Below are experts of layer 5 (counted from 0) of a mixture-of-experts language model. Rows are named router (the router's row for the expert), gate (a neuron's input weights, with its number), up (a neuron's input weights, with its number), down (a neuron's output weights, with its number) and show model dimensions 0-255. Each number is 500 + 50 x the weight over its row's rms, rounded and kept within 0 to 999. Numbers have three digits each.
After each expert's rows: "gets" lists some tokens that make up at least twice as much of what it gets as of all text; "comes after" lists some tokens at least twice as common just before its tokens as in all text. This comes from a sample of Wikipedia text that the model never trained on. Tokens count by the router's weight.

# expert 4
router:545472505456545453513554467488454482438494486468511569404455569535545514538574459450508517456437448548534516420564446523529480474395458547440493488443479507457426443524489506475596488573512507495545456542548499433536547590531436525434539471529547511553481438563573572506559494443497524560470387458489491474496578511535467511568482483557475462470440548488475553503446532482494546505484492455468524471491574481487485514438486499469464523541463468403522514603517514547479366531531478547351495461513493444507457465552544570505333446504534599595435557530439589380534456506443519561533513518500483527415610539503505496527508545450501584514498537504557560447479534421460575469500516609468518464415390427591427427538482483574385565496489462495466500465430498520422584540587511
gate3:500493532501464484400494436487471566468433491501443511514448483532568516412533491536456522502466494523461492459521558361524558450495523460357486488511493409467550487509510563522541507490558468546509438462539472426387562429463453508477529436419494494439527481592493581513501427466448611489435500493490553390494475505429389486497512346523551522537585539475383583552532593554445469535519469528505509563528537500554523509539460498635473494553421436480493521487494547523535459505572590557464535506547543477482525522531505591435456467505455539523501517473422618413522451542449548475461491458473553463452524477604418456422446555441434509536522602536525546565596491555493542447451464527479453524464419492495534434570587509559457470544580491524511520464542531440513522517501601
up3:444442462504440505579491481435458529486514462534500490527541498537518461549484475488527445422512452412507564526498405583451525495490504487597393490535461477543501484493468467482539498525459476547574486534482512506530440553577575459472560573571440483492488479536493406571454520491476494542490553484512455460563576572572537589582486533566500438539581488586586494466445494401461495406386455505493461493526496495451503444416502458558458599516494648546546429432511502491544456556399488514502487466480573449560474478457560510431480538505442562473495484527495519515521562434494553406490502491404455673584506438389524501509478485514560488385461477531486543499445491418487481477408556489428521563514546478594436571457396483528472523420602447464496580486539562502551537528441538
down3:507499434412507460501443421475653488522542536532471539503490523494482495498410396513491478444540566465472514432442488475535511349463500551545497514459463487502575488549446513503471514382579479527616480618519446404502597488502528536446543481473491487471465486470469531523511486421564532521576524449497477485486507522389424535513527437625516548454437480430495499499554454488455591527499533581465495441510432453586418544533530550479499493579449468502534527483527421440536502492492483419459533465521557581489582597532573519526428425566537528474467511424511558470430515526401529503406440422497525477496446456529477463448522535495414574468564453521516506494470553535430451419496475524505539419488542416445563465514558484552606425433521468335517484482538474456445499549529494
gets: "\n", "==", "===", " by", ")", " ="
comes after: "\n", "-", ".", "==", ")", " C"

# expert 6
router:501490486495512463525516496417458544537436521455561437477365509501465490534545532501537466393541442496576499479480406511584464442466443427558511438507511444556474392537482517509565554503483556490629433522498608424465558557500437477501534379590506535508508482453461532472511586463442600559428469515448498553520614604525470558626535507538480408585524452494467483534470555500520584470489563483477482432479501510468474498423500521492451482518511597488427585495539473550559445556529554475492493425428406469463448401441480517476481373560491548522391575512461579428515522530477537550410524449494488501381520514437546526548467513560484508527506545506497509530410512505449523533465510498554518436452471453568438499533513475611415493507534460425530523522422555478523560532536452
gate10:492552432526578596501457480514432517470452484485432507502502498619523441551510449587560403459472571400467535509505570502479512488504509484475491593492512330518423440524516520387396546588466466486441545537492557497483601461498574498576465423393538514450458410434524468494458535535541535442576454500502479516448499485401451535486493591499491542578529479603400519474430446412431502452450552524395550435529559476499491494583503478560495468513484519484495545549448463585489410491521478442520557449469408536442457499463442509495516440530459514455533523460524558484445530550395551529460509459537515570493507408551521497476533483527477479556498497548480534505518517520466474539567486434484498439504466542587434413544594503616441415569599480561498557467581461480514552529501504
up10:441502480556373498490578509416547435484486552536499443444503412398466548458617609456518512531401512531470510527503462557514566528560571558514447439568507543560546525500614494514583454517528523531529489381597475435583472501431490495449504562486528415462506502540519470495504417551523491519504407447404512426515464458465537467438475485367529452531443464483504478517569463517472516415483449456494443505445475441468504518484459535428555529426549593529472383553561558578496443511593506501532488519463616536550573539465423426513477493557434455561563475547475474420491480427522451438548453411429466465431477574423568574448502507387476510553508562524511487569537539503520475525501506483479504512498503431489519578445475519501507502486406459456438480406541557447444486504486470
down10:550454486433518458463451486530570550480447505531500510501408497426467599542481483456519541578505568488469488543477509558561513470582612457507508577495420428460630461573535506475533459514485503572607509505445482524459559484406503496594462523510372519516496565587516468504390455478475533556550541552496518545547618520564521531479535523437530484510472545554483469483511445591467512483560498497499469494431530443468465531382488532517492482463493513520525487494507545474464483602582506516560533482570555567533480510490478494456487567453445506521449643580522483449476533479432623511584584520569520555452594490511553576523471538478537458480520486440497451460460448483471360447563519428484449475482498396517454473441439479446411488419507465604510482479474474499518605427618587
gets: " a", "9", "1", " was", "2", " is"
comes after: " |", " ", "1", " was", "9", " is"

# expert 8
router:500547428538563396548553510444428467506543534502479524490401505472543464564568544502517585452539464640556471457512527481459519471437432445566515454521532480507452516480530477477575466524515621559494452462571551363577480559587493504510644513532476516490430531564520569587433428544505532588492540462417568493543555505444500554536496561464523452552492515461420486511407599471542550485467461425451488427541578563475431484451453498521402429501542455496507531502566513544525384517546527480437530437440546471457437458500503495448487437610495550546405531506489451455543567479451483511412548446439500583468579574540549496431510588508455470454480512485543526491459559518475558448536473527527506465491515550571519464534458532534360464484575485442552509539409542525493495551536459
gate10:559472517494526484419457449445521498492540481553565435494520593523443529456537476519476497557500428469492365507527554499461467570589463465515546468515479626431429543539453536504550478523569441504543465474587535377575441519452484440469491473551482471431531467584496502460559529516490550557511519341494471543554537549634526490543520528495448500557399508449484493557638467460557468473514465428423496526515545482530545515515505536436487525572434427578523486508453444615558451538491555498457536502558438516398459521543432538439385538528574579483479463490534568471542436526474456531496542464488526501558531556606617494517471566512446526569435509398431518530518511484582559485477603498456474471459449459513536469546520511448415458497522490486602499499548546513468573542593483
up10:508510481379484492588454472493502458480456558502450448525431471546479475530482436493462475525487594375456539580456511465511500568541561492557484509490426538484569473483506438537536486430543402495584507509559512496501438541415454542480474580499544448484496510529507522496497533537468481525508562467558408457521547427504408515535533493400491510616488475488528447482501535480426471496450448490388487581511521612578551521468416497480502446594513538503482542478551506482592494478568475419546594457512537475482402501547509467466470550497494469474541438512516586501455563451522577487487456531646675536570460390504530443397497584542562587602414461546428503484454607445553465492484494513519421527433459526419471510460523464442513509436496457579410490504489582517520497560499487
down10:535440530500444415535457440509536546498552459392572442481539547529366524556467518520512546470522452509486528624438415481556521600424578537526553490500513517515451447492443484495487515453563452429466529502617508577513455374421507553447490528521485560540535535467446456570536396453505535457522529518485481460488517507455563618535507506479455535475528536538566522535551401482533462513462440533460471457612525507568593516527497521593559470431573533509415430552446535533447590474595552492458392598523415557397529476583543560485552534525403453485562411503462559544471581486498496501468524467490554529500486606525503544525540544506484509535527494610578487557449467501473491545414521404515465474489417427515477559489532512513553505556465452521514566507501566485508574556471489
gets: " ", " S", " G", "–", " M", " H"
comes after: " |", "|", ";", ":", " H", " J"

# expert 9
router:548559414532541385612535482452487531456525532466471442451444581524521481504559490526549550489494416494498509525560516486586366472532538444397458519510583498423454456469512371463560494475440531519569449521603499525510461518472469513561538474451502514512501494584544546521595552518445478523429413508411433569494618516512436539533562581517494489435513517519500458474482459530483495451575559498462440466492499513478510459371518552513495529478502517510482558490522483515622512475500490508454491457499435518453391463510506567464437461531484562586425548581468498472567501470429502568516509493558450491451503512452497559471508453483443467462399573501467588533464422473523615441482438551513556434490443573555488433474495473558314559487542524523453554457388531577541523503580473
gate2:523552496398485559531450512524482573590462504520436485482562531549570497496534532572472563553449478498525481499495494563512532501480502514475412491503449506470416430457484458448536439480454466631562544581560431511453480492425389566532475527567405460605514518572388521522521478415471472457493512538498597557517592479421495605429533505461422570536475413499628466449555495527524549429433531419461487483613455533503508519527470521383554522499548496490523469453376514461558506439523447488528444463451515544486477543509468410571515524486529480438586565542604484454514539505469517551554544486536487461570435564503593520531481497465534396595555583522517596523507575408454453421512494494518590516488517446516459518498518403523407448494505548481484531524460537563489535489516457
up2:479565578466452474511502465534529585506517518593472453572480425449529491519503435399547470502412454528428485547455511550469627462492528388495550558454537465550473463533487498423375503508411576561440562563475512558530522544440523463524427497411458477477552426496486464467529543529437445485487569520446564463490549507444515555474521518486529520457455574501489492454483454490489459497542395494593407404541503521471427556479480480477455546502469514600505519505464513506506501419549433472471432502422458459442525586545472510553557498500615483615449554507475544514601444502523470374667536415555538429565529515467500538540503512594534451463466431525527479368458520452586487564472464468464486468506480523492493536585505448514475548539522519472619418553505592515480510520467467
down2:419552513524475574504467513521532496439470514454421647539458538511525528593484525458487421478590496427441446542512511540510461457473465514405558449494471524566487547469486511590547477508537392546513442453469445518477486494453555447428498502400503484438479523469452433487453523473516465452541435419500501558531588510542552574612501490522474583457370450438478492437479516546495559462496490434535482565474551591514502485504536447588529455428522530524471543502511435510500512515438549449532488495567515445485544563492470503489520440503486441519450594487498507565485402557410604558433486497495509548546474481584552456508414427471549441499436540505578443588564593523405519559541552534526488499465420573533480526364480462406520479421487491452597485479613531450469535612493589
gets: "0", "2", "1", "3", "5", "4"
comes after: " ", "2", "1", " (", "-", "9"

# expert 1
router:485489445471536449549455481452558537459475552388542538509463504491547458632571568491567559460492476577530484524586498468552455383538461468539504482493482440371494454458453490487540517524511553586572468536511464416527509461538480508497519449513449515537512504521583502509502587468542504523414435574495502515505546559539485582571445480595460537497432571404510455551483600497529554490494472420409387449532493481483422419484469521432481488516536534489497472513512608645545468489460569475446541493486478430455465483464488561405533456521556561543478530590470513484581528463474499556407606476492483532506481637430500472501420538477453475562451542509516562513453498464523509438469437586575468430448479537549464465517508505558468634565591477355515477479532511543516462556513500
gate11:417493481548550552438451530417437416425593436495515518504515464563556459432466498410521461470492494476432514422535555539533507502534461458447568342481428372522461442395516527450485514486465504494444508545531621473533458525473511452527484547485474491503546492471521501468531479584428426493467487526447458499443500542519424405470493541475513524552483538489581464392533502482467533435466506410396374480510507605457427520428521463465511382477569541431535494598555482535489556628533491493570462467471569575495516442492533535413567504508531454498499477456575423497508495446550552535521482416472512560569483517437503500470434587541445442504418497624419574439578532514481512553508511559494534543487504612429430517455480422530480511459486555503522508538494511466452531489448548
up11:464452444473530533442542604577596435533514532583531499494600429528493475519529479537512531513480498466448441491498473574445462466570539529591521576467533597551517474506486558476509541542503414509417514465514498516432405548494473535473616463426529560467481539487548368495553489484418486476552508482478521543541514385474484507529517584492467460522554433562562536536557444523547515403453455571541597466498476524560462539451475396507470504477423461417374480402504455446553531456484512480531549566585524563457407461502479484510506531467447616498492641543372504456440508479445473491482485477545478572502431471543535510419503481570471474479537526560469499551586460549499628565486574421426511459452498473516508586468441526488468516506520445492532416523471487549577516411537470
down11:528452426421568446485485458452477548454532482469431531483444475495532489501526490542556445535515426457507433541479511465497426525522565566486504528446467539505473525455409511441432476543550417514449397530556490519420511494549494459458512502500407440475492405465489425480421436432496532471486498556506437515494582524586571546399481504466543578530502574499564477543487497472567592531434546521439547558551589616580539482593440510516552509439550485376524445582456516527491468459477642550485498543549494417401474530573407511510442381394590447550569481529553525549482475529462440573518463497478446473451477506520506447550527496528514526424563524533465490528541504439467464464500445466546536521438510486539438561426579463466626518587525458560460519436497455365485508484495453
gets: " the", " The", "The", "s", " his", " it"
comes after: " the", " of", " in", " to", " a", " for"